Experts of a small language model.
Training: a variant of SOAP for the experts, 319M tokens, 6617 steps.
Below are experts of layer 3 (counted from 0) of a mixture-of-experts language model. Rows are named router (the router's row for the expert), gate (a neuron's input weights, with its number), up (a neuron's input weights, with its number), down (a neuron's output weights, with its number) and show model dimensions 112-223. Each number is 128 + 32 x the weight over its row's rms, rounded and kept within 0 to 255. Numbers have three digits each.
After each expert's rows: "gets" lists some tokens that make up at least twice as much of what it gets as of all text. This comes from a sample of Wikipedia text that the model never trained on. Tokens count by the router's weight.

# expert 11
router:151170096135085173102194130154112206126087186119127076177083124154083118093111108126069121140105115122141144164104205202108140151123154132090130103067144098126173169140085122140154160068120152109163120181153091134101125093090105093196083188128079130149170151046166126131201144143109098136062098118128112136126141162166178103176092156142
gate0:081141101146141135145077180171114163097147169181087160122080082116177119191144129101164149110138071131096096154106139151160153114167121118149144135075138069129125125111141189142162062100132136141117145182156038122145130110111099130159151060064122120186101122098148118114081106083119133124085030161107150112147171100115101138161115111173
up0:140112121101094054108170060104126118149170119130097134150134156082163172177143128098121132165176103111089186092123209194151102129131162180163154163152100098146195116168149140158131116122161131121172128138146132083096096105100141112047112138165111188107135138160117132114120183126106140107095136166095192153095085121110137135139149092118
down0:088106115082145104128142156094080087151152144116113065091104136089069133178140158162057100081115141148109137157126123116150134117129089106119135072119173166104142133143139128148143183170122083132079129146168122023102122223178160149128157122095095174200132171114166155137165142143065095156142160140134111114125136085180142122107130128148
gate1:123113104109119168151125123108128130163100174091139121130116109158106133127125174133088114185105100161075142117135110142078161176149104184115102115107112160101122090173049117163075104140132131141101153134132145033098169141166101116177148133097067088106090117082071095209143153127121180136124150115152090143077096141105122126164114133128
up1:114136119120079091168217162108078111158094092118137133127125131096125125187123194157126136107154119099122120070136116091152181151149050178153162117111123185106138101119117115138108121098084124156091139105199097079108119079068196123120153139088103076159058106115122176226117144134122161135111181180157150187164097066112133159122121111099
down1:059115124124156137112137117122171112165140126178088125166080109116059141139096109140193090140102188156128099182121150115063137132123146130088144107137084153152110108197184131128116129085117141097188083146124145079092097120121161092151156137157178109133076117146100129130190191169143122179151172125163138100105139137152164150157107104090
gate2:092151171155135076108172089141136108137083151118199104141091101119129168135155140122084182085094152136101186108106137094102173118074143116124130158149121116121108156100122182097128130121150119156089181129100190169156162145097132163164097124135142142172137081102117168085157109122156153125191131089086083043085139116102131141100153108101
up2:095128149197115088122190088182134149125124124124159119162086093104110138117109140119097171080080150175154180097125121094141166097117108094120125161118126160162119146113119180131134140173110154132103186104096176145182119138104136190162093102167153168130108089125118177090148125115160105101144130056085103077114161122111124118169169117074
down2:154162065067134075118116155181122154143138142151106118121068158128071076135113094121153125108209105124171135164119178147193091165131107196078153160088073141176130164118153121169117094137155223107109112108213178106170168082094102111142139109133137094133110130154108133151130143104166112085089168173165186134120143156147085122099136162078
gate3:164109158128099143108139138112124173140165097147123142139121171071164131161109083125117051172115145139105110131139107109117139143139118172166196144093100136167140123131142054086163104145153119159142102098133093211088116160197069093087127128109113162154125120118120115149147076128187132114094140087139155067120147114154102143123157185112
up3:183156146139124119101147129118103226149120149150134054133125186144118122153084110097136085237070151116088137108150103114118151155109112122091149146101114112103069161142097131175141146070116113113128170132166068215088155095154168107151087140153135152132162143093093136116135173086115152155101132078103091134110166116136115102151065153141
down3:134085125101134149090204148111078171113120207164116098114095151108186126123102144108140116091148155097104160128095142094121148181085109119189153175067160097143089177068127133104115087084092103072073145131100082073126105118104147079119102113128172111113126147150103150155094119164083127108081151140080165136164114125134113108132175092147
gets: " of", " in", " the", " to", " and", " for"

# expert 2
router:122129146151067068144130139128125170075103191136105073141145187168080150174088106139162187121092115106127079134135108141087110157109106131122119167086080124103091187097095117128159092139126096098092190118129072154120100130091155113148151123108185143071076169094165099150096096112156141067153082168200093135208098109115104091128113125186
gate0:089115110147113124124154105069158135201103176079153120080087139168130117120114149113092158177142165135156159126144189104084128113125123077123106044123113117138110103159130165109126111136150120169078097174092110148167125140117135146126110106122127090112121075179073132130127151102122156172144143108130156146165135111108119165092100113102
up0:078127126107144100162153103084081130092130122215101138115136086133111074109157097122142103105133104140095136148110086152165124127106177142111148115114123115085160108124187042124100130111070183137207144112161142121080076120166130069157118160153136184121138163120155131134174131096117112178105086106132152128108113099120133121150040131156
down0:082138152115109126151091097129097103069114125156108092156145106150078198094127154096132130146157114103072135175210146108135128104145103113145169160110150116032085173137148112163094181187088118155093125142122160185080121150152099129091148076069130158132141131135105114091131150133105174130126078135108122120108121076093170060093061109137
gate1:142114117095129167171160050149154108160122113146087110152081102126123053134136061158154147134156176070133159110141084170103153111076184061099115124114056107082099120091090146116126130135088069103117215143152145126170129122097164171152174074114110130193149111100113161136095105201095120139123142160087141159105161108110153125200144160110
up1:133164166097118113097091115091116134119142160102133138083121116172116144136114128113125126133117130162129072139133119139183096102116090115124116188149110150177120141093121153128170094086132191078167144131142112119120119126166176129035118150185077143167105074094059110111107162158172124153150129085091081090123181186106118132099126157125
down1:159124125131160121208141116081089153156114082116153122130087118122132087101092129090116101108084074043196173053121115108099103139184056134100132097136140165200141100115085136119190139132147172165132151129096117101158119114156165116093148078116094164138109121162111167155104133143109130197093161145159107100145099117123159106083118111172
gate2:092134124090144085176123167192125117141143147125148178115155085126171055093124085185136138171097060123067119163150159177102104155132126097206083123197139134127153117141120167154164106176175124079141110127092134144168183094175140156118118087124160092163135115156136116070170087118069128159141137164196144154146105102091099163114113120111
up2:112170085133117177113152144109128145096150159140185093123114127127161201103146118092119127041127154071128161096073106089133148140080167121082138116080138107108097188075082079085083127061112124148123122136107108121101045140133132106185165057118128137149161149135120165146119095140147130112124129070094123113084131218171095087108111151148
down2:150087028113198094110113131126106089165124164128096188150128159115149109046086133128142102141087180090132069151110115079130138130122156088109128117189143156139151118098129092134072088117166071103094119115070130117170179084147122116155122101170177075135148112119127166122085166140202123151143134153090087119174159173125130147115136120147
gate3:157114117067084051143117169109140149216098099139119099177111090100153132158120131080139126072068123159176108096035201148087101128140195127108079107125115152114116155154190196128140107110164068096127106139077151097138137145146093103114124125107169177068146109156138099098115098086155128045103197082110061105178177125144081097160173180154
up3:186137169092079117155045143091102125163089105159157144132115175101165127144110157129100136130105150162128166103118074159132134062126165187115092089178128173100161104122168142127128154124107106087124096104089155108140093133114079157135130129095178107123118098128114068102155099137131114079131158122087055121169150108147105134139173176158
down3:089158101142149206145146139156104102165118049133113089180131129143139133133120148115060130127058143082126149145156132113087084107062171085174113141171090129128118134127165139104075060162066076151131149175160132159098095126111125151146153105153061181086128113124143104122118100115188103142164125090089127120123067109122105150160113063156
gets: " was", " is", " were", " to", " are", "ed"

# expert 12
router:143204075201167190124163158187138120088155116080143045095094120106106113122109155108092083149083158143153145111114116124118108129183147163076078142157172139159154164130095136153120135136168157130079117134125062122079131129091121151143118129116064171149154137180192145131103168136127150149139121189107173144146157121075189159143160119165
gate0:096112132134162147121087153162076122114105158168188126024113158140231136110190149097123188164061131110126194130196162102121131113133119115150137112127138118165121110095138144143163082134160082129150118130092188125138138098088153201128097174141096209117085141130141110091163112103134168169091151156137171117122070118092070132207135122128
up0:127120119154118194136085151147144134125149091136144106158146201116155139175113078097127158150109168118136079112153088082136238055213039117069164123136182186190099106168141117104088066114107138102103143097108109124122178126118160200152132136122158106116078131163141145101116142110140161161125153050144186126167164145123119093144125128161
down0:067167185129104111158129114119119152119214094127107125186081092151132122077128145106112137129126129128071140129106168082113092120128176084185169138138123164122157102114134150076088112099109095111121197134128170085120052183078118131158119208131093127084161125100130118091117157096138101099143134107158112123115093184115121083133128130147
gate1:129085131118105160094171096110102077076169076104080182114102089100151085113141171190169128114102136072091135184131131121121104149082068107169143051110136082134128133102135115189120112100184099157163142154174113099107120179188099209157143146131193184125143102182119155138177180150126136146136081044115136160110105158092124156186167157091
up1:157108108077124109088161095113128075079112096132098175163084123110098030092136163130137147148085078110153108205083124127113111126062089215114101112071100073124029149097143135178139149137119191134132167125144115111156131155098157135113140146191185193129153056135111156152123059128118158123119136076091142151098112168158130115150183143152
down1:187107139160097056094142094132156126140107137117122083095120085139114107140119143121115092098115061164156110119149115199030105097097144085120085167133093113140111145106200098127141148165077129128117126166138172126103150125121095134176092175185176174087146151106171129169113124150107097116138111058172127139111134128114123109180107133042
gate2:151128130046151074000186163191143098165139129148158115149146126134129146099157125100132194097099077163119137145140145059137138129164104117116133173091146127143110134168127076198179163127096081076126121116101146207143109198120074122085092124104121108132139138134086184116164140150096117097109051173163119145101133135123076124133153155128
up2:118116145200157146157035141029119110139163130123088157124126111140108090133152144133173056133149168124124122098126168168112149147103101143128132093154068178128171168136156188109107111143131145128098105179116118092141096067134150163150174168184126170110148178093150122196097135153141111156155159143097097167165077136134113129139062143152
down2:069123117051157103090127104101125127128147124231145143141118100075120121084102083116153151098153120164131124107157178131101101062169108130145146129111093105124116147180134132141112204139127145152149157090069113140085115120172183122162149129110117144154119093147062162154125135159111112117156134114089110097150223197157122116195151136084
gate3:170168138157101113128126050151111146123141142090125123107137161155132112106037129188154178164152194087166169173107101159162177150114153104150146133130119109163113136117074140154165144151200153155103129076097135094130131137116119118152090105111140086181109097147168128126129161140122108167215115171121125114163130154167114176110108115126
up3:101042105164153135115087167142121136103139112156077175111126159114076093102192125085134097112124099124138101131128169096144098085115069163156095127130132123126163123120171105139082103076091115119136133191168140139121075071164134102067135111177121123118118145157110136086114136137129085069094186114168123122118156167044144116128168140118
down3:126127125129089117107106146137079105153096122135140135063131142141046134127112154101134112103180099153135086119063136116077139139170112074156137134100153159167103153142083198135175112083107134115120184130107168153148116091101130177162135143151159110057154129134101180161165133163138057159124156170129118110106126112099136122157136163121
gets: " the", " a", " his", " of", "'s", " The"

# expert 6
router:217089201087125109123124197138164100143109115139142203155121145206120121080137163116114198173171104092130143131094183101154111138134074176107129112139115106068185119120085117172079087195079168184171106173136159098122128123090065121158140105108177117174123108146114168178127118149085148149166080149160125139075188121182084098158099073124
gate0:162106176181172087110113062156170158092112130173104106162153146145165145170038148099080146147185110122225078105122121134155179135108087127099084152153146154133134118162172115116111093139099098126076102120180160139131157068175138127093151157109096132107165080160143115132136109085156161193152156132116068102133120091151098104139100141127
up0:197120173186148073109113122150150158094139145168132124137126134155214124171093156115093099177139121095192086106121157124159127174166127084088075121181115113127146161155167114115087116159136110130102120150166099142147156051186156139096169146101093116150137097142119137120155157099158201161176155112101083082113134140141140109120107137160
down0:168118123128178101086113103102155091145070110123079091143119072135116108142136178156097085171105165139209169123087098166149178148071086128151080084126093156099124100173128125125127145168122175138114108106144126122165176102157091142092103101114163099130128127093155053089128198092097162193103109124175124099177134147140120162109092110123
gate1:106117119126148146133146104202120175102080130041160114203136115077181103139148123100184195098137127100205097187142123073129101120098136168099151130133089135104145081097128077078041124146105091166115112101141155109132163156142111103153185152103131149150166144149106142131170124132106128181094174077147117131083144118127135116152078098160
up1:135147139093153129110195099232110118142087108088158046145194127083166115125139134095121187142131135060157075183096153064123103174085167167157160187119105095078123110114156061108072148117082084129147100110135128128112160163133113080126135121107151149158100151145102129090151131148131133104104165074161116073118105113041144076126107097144
down1:070101138133160119126200125097083079123144082181137075114119156136175084141125147137102136119153187123112160090130065212110062124131101098133110165155117145142091153148106110107150133106044115131139170157096067104096114110085136136176154105121139168149112054226097146157081092182110063135138119130116148098115099145134128063170157104151
gate2:147012100172129134096093137104130106169096085151210176090186105125121152156143161165151112121121125120072127122118129074126147082184069120126179129110191112186145124118185108156090155152155127103081092102103129140110129117135150159167185138155098164164115144148150147125114093122114074183081113151153069101101170145191125160129167097050
up2:140140099095104084139105146132117130079129137090113064130107151079132131135129107107074156157195154089224124135132122143161100074128110174119149134156092160161047173168107096140159104136104110167173143073130088115075106109108094160090134175135102086127068132089162174092126103125142159142146160136189201136160093152108099083169134092129
down2:124117102044160158090193151138098164121141134134093116070156181149095161103155115156103029199169170102128114092146140129154126107157176059151106101134094090147108148122113072092119101155144147109195103138203114099173121125109113113087114167113106107107152095155141146135141061108117189130122130145151098108150068145120141111062097090132
gate3:121138126092132146197136105063126130058119122156109106165137091135147079194138172161104136168159072205134123145118108133137112116150157142146094050106128127134096095145103136117164061187122171200107120115141119167171172097114111121061127118100132155137144172106095123075107129105170129135114136042197117076157100118146127167111110184132
up3:099091127145102057138117138163185093142147129153180146149033156133160099090101153059141113141176166157175174129117138069105044213132124122133144138128125147107144134130080160122118133105136180124160148148115144120171188119137103135089100072131119094127106163131144137164092097098120172118114090106104112095109154088111134091141150114159
down3:076076135180137109207140120103099101059150128139131121089132143157131161128128091158113118084105155138126114130037075144100077123112164177129144120112130171101125140092081121164162117108129206087103189133122119097139087129087102149118097132097147147120088089114124141161171080130099164109058075170099178093111118162086123133147104113161
gets: " |", ",", ";", "s,", " and", "),"

# expert 4
router:159134115124156168179103121128098124160172157050152104175118123136142147136079148154132153166164159187143061143116199144120155131122107163190089117167115085134086163151152216107106165097134112173077111082155138099126132084168072111085128078115112135115096127187091173126107109086135106117096170160110056142082075108172109153176155100106
gate0:198097226113132092120153133184128121164117057139120154110179099117170170096101100090146153119118129138114121134155099063179103161153182142129135098132127124170103161132137096110108131191132126099099131117177162132081129113153131103137134119171100082090142178114172173101104135153139179110131147141154078106107138091087202092151117169186
up0:115060130109122130134096090090150130062132161141126119154121102145153140208148168135122127115119112091194085175079121098088115142180133116129152124137161168148103135149138111140130122047182117150119094131116121110143089171095126123147120151091107165154173153046116155083093140144118071157181141121138199144120108177185111128117192114124
down0:206112127184068128121073142130099122090134099179129136191139152155136120101079179116123100124124079126045147123116137119146125080157163173136091169126127124144154213159066225127149129153103139185102126158113133084104128106154120130177145119156087134170112144128172090089107123135069138123192126128165137121151197146150139101099147111155
gate1:121085159201110157162097104129137230161107138092129125170150153151094120133122133184087124132123112114128143125099145119118117166104073180124135146132092146215203123146076149121153083135132134125117116164056110172124089117098161104099107136111084094190156129141131106074124118135078156110105160130140153157131079099114112116138104122160
up1:079085125129114148186085122106136142054119157149160061186113164132131084125106113183084098114123128133222139087088168143109106126111118164101155139124077111146191118115156099126158079146085177132124105208138139178075134118075167112122127102134115122138152121131134087062123139086135114120104135100106173143114189138077094113103151143143
down1:130130163159078111136114132153123100119101134108126141117085136084168128088179099137060115165169124128124127151074127126143148119159152075144113135117098125056110128168114068131198133094110105075113073111137106113149165145122159112112127160115140162090148127049096076096164109053146112123147137136059090119131109150118090123170120127120
gate2:113101117111093109149171164128116098093144096126113103086158150089146122113140047162101124130105070164117083099132125126094194146146137073080085082149145116139173105073132167033124139090143133151156133163132114161105163152081083134142129109126118172167063129103130159134186115134129059155103113135115122172196146234142059096151087094112
up2:098144151061126115130124141133111106146161073095086128091124125141164076120133101171100157114155097172064100092115121104113159094102101106132074119063205093111151137092132151060100131158139170139145122176152089097087175153103153126179139118142122166178082138163088192178162132118128125153124152145121152123142134198112090142107092126095
down2:088142148168116103112138137080164157121116142131131124132137171116097118170057163167127088123166175120114140084176180148112080118138154109168129134058136149112073161155201067097128125127177134090244134122158061123177131171154106127153089074136118156149055167112131091084099125130154120139144080153110159188168139112090143067093100074156
gate3:083135155056139069078098142151135102128139168092175131079052115115119128158072087112138150136122141112167131134079139146109103114132167135112132135110076129095095130097119152095132062102134140113146120133110125135114118110168075089108153018139103062089155160116117158134129116227127085102145135111080134186193092139128179100134167155112
up3:141128142115111169139110124117209101215172127159101096145097113106156124145159123139095102166128088120091125160114086100111151112128111161145137126091167179138094056132111150112118186162171122161125131142139115161085155102106137121198133154153119100132118093131137120097124125099163167150139183171180117117034165091129190132144128136151
down3:158107174124127097174073131096122106189124088166182161099130163145162124137209154061127144146147123148080117111039134118133154159124123128171151139130110110117173164184109132077162147139127130164134111127143127182131134169099161120122111171155153148151133098145072136156098125123103125165145143156088114115168171168132126069157087147168
gets: ".", "\n", "s.", "-", ").", "es."

# expert 7
router:087105132096136148107145110107143143103136078134136131101151145110141097132194133176105078123137157109181092149096097117140132091112161111100132147105063137150142082149152081093127128071105144178118137132142172158072150156144120125111168159109088181153089144126082167095110160135153185124152105155134123108148106145143148132137135125165
gate0:106169057099159085135166128130196106155108100149099073150100106113158147072167115096137083155078127096164156167093148134111130048077143101148135183073097133087111092120147140118112109126101114138140110129082098108158158119153098152058139173064083145115150173104088109116199119133154128094103104104080129131131135100110192142102147164164
up0:193112088095155150104140170128117061136137096128114153060186128107079124125147164138116166106150162124133104157086138163164159180118127161126117143121126165186162146118079094102143157107160128165095143190124129112118119074117175078128084120146164144158082189111166101170145179146134201081140183160156114087158107121157119162124119094065
down0:166101108137108141095108185110079079099105142177115174120126138171143116108041150058136125125139104139142112114111143141100110181077094139141151100096079095124119105128093096101182105172106128181111124149175147123116135175107107133142139137216119095130145124132113171119118060148201183155167155102155132079084144092151123148202086098188
gate1:121166120171144137132130196095091140156129108088202087192131180164197110098151069150080108131119088031202060106117143121091125061100122138148133149184138119181129147118086097130177158116140155125123103124167135146160134085125096109147140072149147180160144131115105213167207101123155133095157076148127109134132158161134043079091118093142
up1:127153145196115114139136190071110160134144131088178089196136168165172104116165121137076078141112088050180059119121119132091113041116110146139171125181152109192121159118099090124153152134153157122142128134161109150133102060099110107159153083098148141183187119097087211178187117143150133084126076133133117154137175123117027059087106105163
down1:133127067082134134077103146147133099125137117125079193134161097174161155149118132114085096139105125141160159120091138154152089140125140100117088133103081075077187164140128130111147192119106111129184111060128113167080099136096136126065068185113149135058121117093157155109078152187125072176140110133124119099159133154148133169113123176122
gate2:142106121149143154121127162159146068100104146191140089132145095133150126106123150140115114110117172171120092145128124154198155096091162139069097192142094105044176137098228140101042102170147087100141101157131217167147174134105139121134188129152141107101151086179109152116120194063170101117185132146115133074112103135156132205121171138155
up2:144072104137089151120130129083134103166067143124116101169149104154118161145156111150143099164168138155142106086139110162111147119119142091120097123104130160162083131146138079153109127195176117142105165165136113163160094098122106142133113025112115131104116106124152149114132163135104094076127104169139139154066146150135147082122166081104
down2:141114142076144114142135124139106123097078091178181168116093157192092071169165069134136074089093143138102095116097126000127176114230071130120080095107111170141153143083136174137127111148134115079128135062077129119123117166157124106106133115109114120130126134125119157106156085134123189115168200106137073145130085147033122141177066118122
gate3:162080139127163119088133176144207166119085135067120091118150068135151108132058154097101111154089100137106101114141149137130108141107053163158126114135166131141092157128171164155121084125167108125163117172101047078139158160124091133124187117085092122169164120086147154096130128131136104150137130179133138200140082121139104121146105124123
up3:124087169141174101124127130104133096147187131145106150120108123115105173144110091129134114180141111111088099131143098243150120161134152087132169128099145184128092162178167192233160155168114149101134115153152108135057191135128161121132147138191128128144124111110097119092156157137083181099128127157102046153167141149078166090133103121098
down3:128113132188139134106094101095145133120137116172121127109129160192166180187120101183108119173124061146198092183090131188135143129070161110110111126097182173117160176124118143117122132159130129093143100121175110146107140140155087155108111125128172147068114097123156108178156124138124158183151076140146089132159104090112198118121100196114
gets: "\n", "==", "===", " ==", " ===", "===="

# expert 9
router:179085162095117134098115173144171076115168092136117059151120137103160155113145104109158178090126154115142150135050136132105154136081176142146102113105151079140136057162147119113159093205109150170208118139210107104161173138115133095040147114133171107137057133093131112149127175124121112150101151177102109163168127152142092155067103206124
gate0:124143089159121145110093109108128069121141160137130143193114116154145171130049097151127167138148085116156107114091093091113119106030117124112178081206129136106124131108137100171104091129127099129132075143112118116147196122114058088141131149086106168169137130140127116126091114147113087103103243162158093149186135193177106138111129100105
up0:163100090100125168150161109173138197148128135200133123129051101121167085088200162093137120126157068130159139151109162111174101175190109130165098139110113117141126103107135157083137161177139069134171136161079151126104120125163169139132156125104143085149132088136149102094156086089169152125103104141096097133144120118126148101202133127158
down0:131130170116133119128116177142110124153109147115117071137175139142131140127182145123117170155084146179104172149119126078119099130086112091119176101113058188083088138131133130136121130050124097128138076076114068148104106125144151159077068128144124147139186130137120133154134141142164114073080102118090128111128157172170170125143147173100
gate1:131144140190129104088144117113157137096126102132151131173140111164089096156116094113118113179099117179118124172158123146111097161157167130059147144088157068073087183046087141097103141135133071161146172122154127161107130090116139132168146114065142079111117123124101101134116107139148158079130105089150111083126146127103143062140128096147
up1:115118075114129108137114118102173148128125039123110113183134167163162100116118124103153110106185116169116172150151048111119076155142202111094138101082162078128099129037125161117127126155150090138143180170156118146100113119129135087127139122112109029123105151103075133113140098183141109110170145100184136106114147106108142119124119109118
down1:098143115111138086156077118155145121144147118188140087104117122101164116134100138125117122171131200124097134104170134071180101120156142116085147162163153113148069089174116138088197141144143111099126091083204170086121085079147116066120062110166160154103105154108152088130127079066087135101142099088105122130157164146135174089110084101172
gate2:143100102127131134162143168146128138126113156144096157122135133122145127069199135114086147170111179074081099145103170209126118166164167141093118156060142126143109103115112117100051187081113184097139139126111147051146124084123153179138057138146112140080197118115128093111154169097129159105097168141178128095151102126130108074109131191126
up2:153088175127158127115088104098111169090154142097119127125125104184158138171097098219161139078145105186151095123122139099109163143167059136143130146173138146135221126148115145181131087163120072155137098108114041152119151114144087071131148111119132134188120152156144123162123143130132095169152083105103074118102158180112134176164134101088
down2:142136165139118164108108162132135133095153157149077122088129177135145155159085146135133182072130108133092117123122084113150133148149119116123152146081128130060130146113170095071121132168144148181163205124180085159091052161160139181098144135100112091162131145129132140062133154086121153117137124099122096143159142105164188114103123170139
gate3:140174121136158107146139177069115137126098169180082097120102128060119147105099059170142123182113137116056108098135124124147101127105168129114163166150107148163119118083093110114099152165157162193136149145085157070107150106107135107075140111193071132135175138114100106045139157143096177082105150120156108151154126113155117100091103122136
up3:094039095116117137136109112173132128141142120122086180058140129107090118166126186111126128076135100117141133200132150119130087105207137117144096115126125116114146148142096134174157066066097135087120124064163142151120122144201181122180094117044214115156114102095114134141116131109181110123130086119089171119087105174156144167105118108114
down3:100063108141105149133056067089132148113145148116096169177111099129147104120133147104197094122154143158134151116117113143152102137100157111133163028106099048158103166083142117119103145188092117150160121119164164099151077135150096125149133119108129147147086096147149178127118140172125129138102078113073138179117150153150164105140050113138
gets: " |", "|", ";", " ", "-", ":"

# expert 0
router:110093129062202128158120083097088086096060089132125182159118086170139117149088147156059223161084132125146126073077121126142107113107110129113099084119103113166146096195118128110064073203134103159125086182111177096112121115150128159148122109152173178191161106145175089171108116187147152127152138143171072121131132123164179102181103126147
gate0:154180138126108098150181194097194132146092140148118165095143081177172088106146114206165055150156133122176124164116119150114091127135138070087114134114073184133086093147116102165154131124112197130116129170127065156113147127138080122160104121124106131093131137134133078106187058124157078135115131162078183123087090125128216050131124116118
up0:091153160110112129147136189106137150106136122180112127134143131189113099093133073178153095175172132175145106151102095138116050107121183065116129120095097152142068087136129139155153116088087199173141150179111097153173149130149094105152126130152088113120141113140143034137144089140180135121144137135122135092098109079144241063107169108084
down0:143051129112198086129122178104141094139184120145171123141162112151133068161093121116092066130145169098093146157130133131114107124079139112071154150109122148116073147142120145102124142092107098098156107153136103145046121169117148152079098139112154173133133067098152108136127174136204102156115102139150145162154156134135115159111098137148
gate1:065160111111142152113105147105169183112098165154148053128134114145098046087147096077145134163150090129125074102155092179160142132139079164097143130143132119093102105181149109151102107115129132122123116126156132117168139053137149171144109114163152157119195142180125120116106110129120099157137130136098132170156101139155112104114094148116
up1:099158096123136147127111128075130187143105105159117118146124099200126055076108129086114128165126105136100121157101113143148130059095134114101131196127156130075136114089173199142148070074131110148159061122170093115181145077159144136091080115128084172134196155084164125109126134144150131156097098097091151161120080065136155143091084152179
down1:109116158089122092112140157097133187136102136118138104118139071174150174154089132115154034123161113127111140153184137161149108102076085100104131119139069212105127141132167144140115101152127133127142094125177087136130132138202180098109109129100064236112134148125127072120083125137070139101119143161136137142107122149165143130105115091141
gate2:095120058098130128146104089211081133128122118121109159142128139086155139120148166139179087107122121147072132150168138110126142111110160138046108178120145155162146118121058062092197122104137046176104129109176023132140109141110163149127082170126114163131132103144137101142118145172148147126099095104088097134175101203169097081181092139103
up2:088180169132133141115162151099137106167157111155129130125129134104146160192121136130127157153105147132109114165128096137105133069125067198152124146082117100031183133088107177134085159104116214074117142150075128101097094141160155141154185086180151093139095138138088092137129098125128091054151147150138116127213102107138139108107193109094
down2:090176088136089107148061088120127081118127098209145138168116140159130148117095174177119127177134172111157155109178155106174154119144130147151113123154070114151106097108058147097123115115135153172081140140126166074113144142112119086146057146166090090171147142070070111109118119121131128089150114141095130108185112131118169172107122170161
gate3:126153059188107163152192155138147095136119087142106124063158159085132117164131111156133162138113146131114081162113109156123117118151133079095148155118155119196111122124164079138115120111185111108067108121141190156113095122137128093105121128125120169127146117146104132165119132159097156127106110127104168076108061113048083123101178071089
up3:107069098077129123087084127150111152073127136097164155147062072168164154137136118123101158158146188110147178124118114130132149119116118177113160145157097134079136159135067137132130147161099165135205114138135071141122152152115133168160133132118133121201103146124128156112200102070155093123154094148127075200161198121181211147175119167207
down3:174059166148106157128204212109135158090108149081107140165086134163129195128146090083128114108105114121076067149139136161060100135178117091190081113141133083135177119201151151062099176124135111166145117200149134097176080169151140120136102113156094158193110164142129170132116060137156109097175121137103133128135194161088085106175168171182
gets: ",", " and", "s,", ":", ".", " that"

# expert 5
router:115108162102097094152114117142155111154144093113134136088158118073159130115141117212113097113127187155101108152106089125172151120127093116105151113214168149157112083062107106132090117150150115137180165080076127142160133114135179106064130094169141131113090055155077156048155104041155040114076105117118150091114100109108118108124125091076
gate0:158102170095064124129137128112153150128097156133135194163104153130148147099149128164065107107145138074147098137175099147119097144130152063168104117177140134174195131164086171169105157127153118167129142120121089187158133139132089100129145171109108192090106120153067158091138091115099092096092139127124125117164120121092185140114116157103
up0:132166190132040072137104131157139148105132166087119170172137172119109148117133113116043109074223171084119120131204148147141123153108141085195078090187129120154161113175132174191112112132145123125104169099129105116155143137149141129118108154147117176111096172183124136154137105137096106080111150114137131100091105113065167116133124170128
down0:115154154157111148142155090168129102182140166162188091135107100115104150088131165142132188119130083063108101123012185207151102156105085105160111162167109190139105111087117085072125121137165170155161119142094181116126117090115120119159067140132161114119160084132130058216120106122130125090079176168085116155137146083080079150152140118083
gate1:118102148091101118098130119163128111060164140062093104077150120126094166161127111126140078110132158087161039127150145169167156106065103146178109137121151117134141143182101084134107134094086102086131139089128118135091114052100200105126115096125083112130154153118181147113080129147120087106094062102157122085124072156115148090157116141098
up1:127153112143114160196151135070144142158099155187173175173100135122131067093125161153104162172130093158126155158101112125108096157181158128060169112138078117099093101050164177107182115103171170156145114171157097134166152157162077147151177188102141136118125146126091107170153132114149177183166159186120119159172170122151127151082153135156
down1:153135108102165144118131099099107108116118140118124159180118070150108185119150128125088191102187128078087101144140059127118121128165146085101110115238106150130150147075114097161209170118074119110115089201092166119122147056125119093142158120160116145151118124119174163131164119093111121165180084132123082133118112142109156153071127113077
gate2:097115127193088117076138116095106184114083142072146094076097100112104132119130145139127118071143112156106155143124127143111095164146116089143125146123178161164126122113181147080140102139098148134174115065125165181114138094062109108099097143124145149110112136091195133163115108159130184126166102111132160117181157142165160138120202143149
up2:090184078095200090155080177145164157189125125144136124111088103166129137095185117101140161156174165127150110126118137103178149090109126145098136124146122150160138089159116110127076153072084093114101182167149176153113131188129099178105126144157152119107093051165109120126204117136141128147109138098147108086084109098123129115162180148151
down2:202196122100092158110140144193174108136045147139136086155115121093151099131142164159093130072152151107116153165113129146104143138084133116154150153112163146177184109143159163091103142124094123149153121175118163102121148176139108097109168172121178056138122139096097149172120131125217140128030169106110083164056154101123124091120079139214
gate3:107145128147114085155153082153082133157184100091118105126145108141138188171112118036189063136140181105108199171126086084102097166151178166144143161151116119105079151119147096086053175155085099089141120117119153162123157179132099189056143176122103180103204101117154146098150109175192117148141149085071138113136121117155130124122130090143
up3:089090120097093152155087129146146152131077121126168142134133127146107140133091090141072129137075088107126080115146135117163134083133131099102122153169104145104172167090158049140165146133137092130148079109116148166100079102143134058167156114077184127091121138124106141170113159123074099097200129150092103081113133123093150078122181185127
down3:079146132128147149109145108140163141194182102145104133187124118198120150130162128116160126100105082087092137094160138094162165129081086157164136113149074071129130136123128132125127098068131107103048134084070047132150102157156136145174167095167154152209127151154115173093148137139204054163129121119134137123146120083157099155126102090107
gets: "-", "|", " H", " K", "a", " T"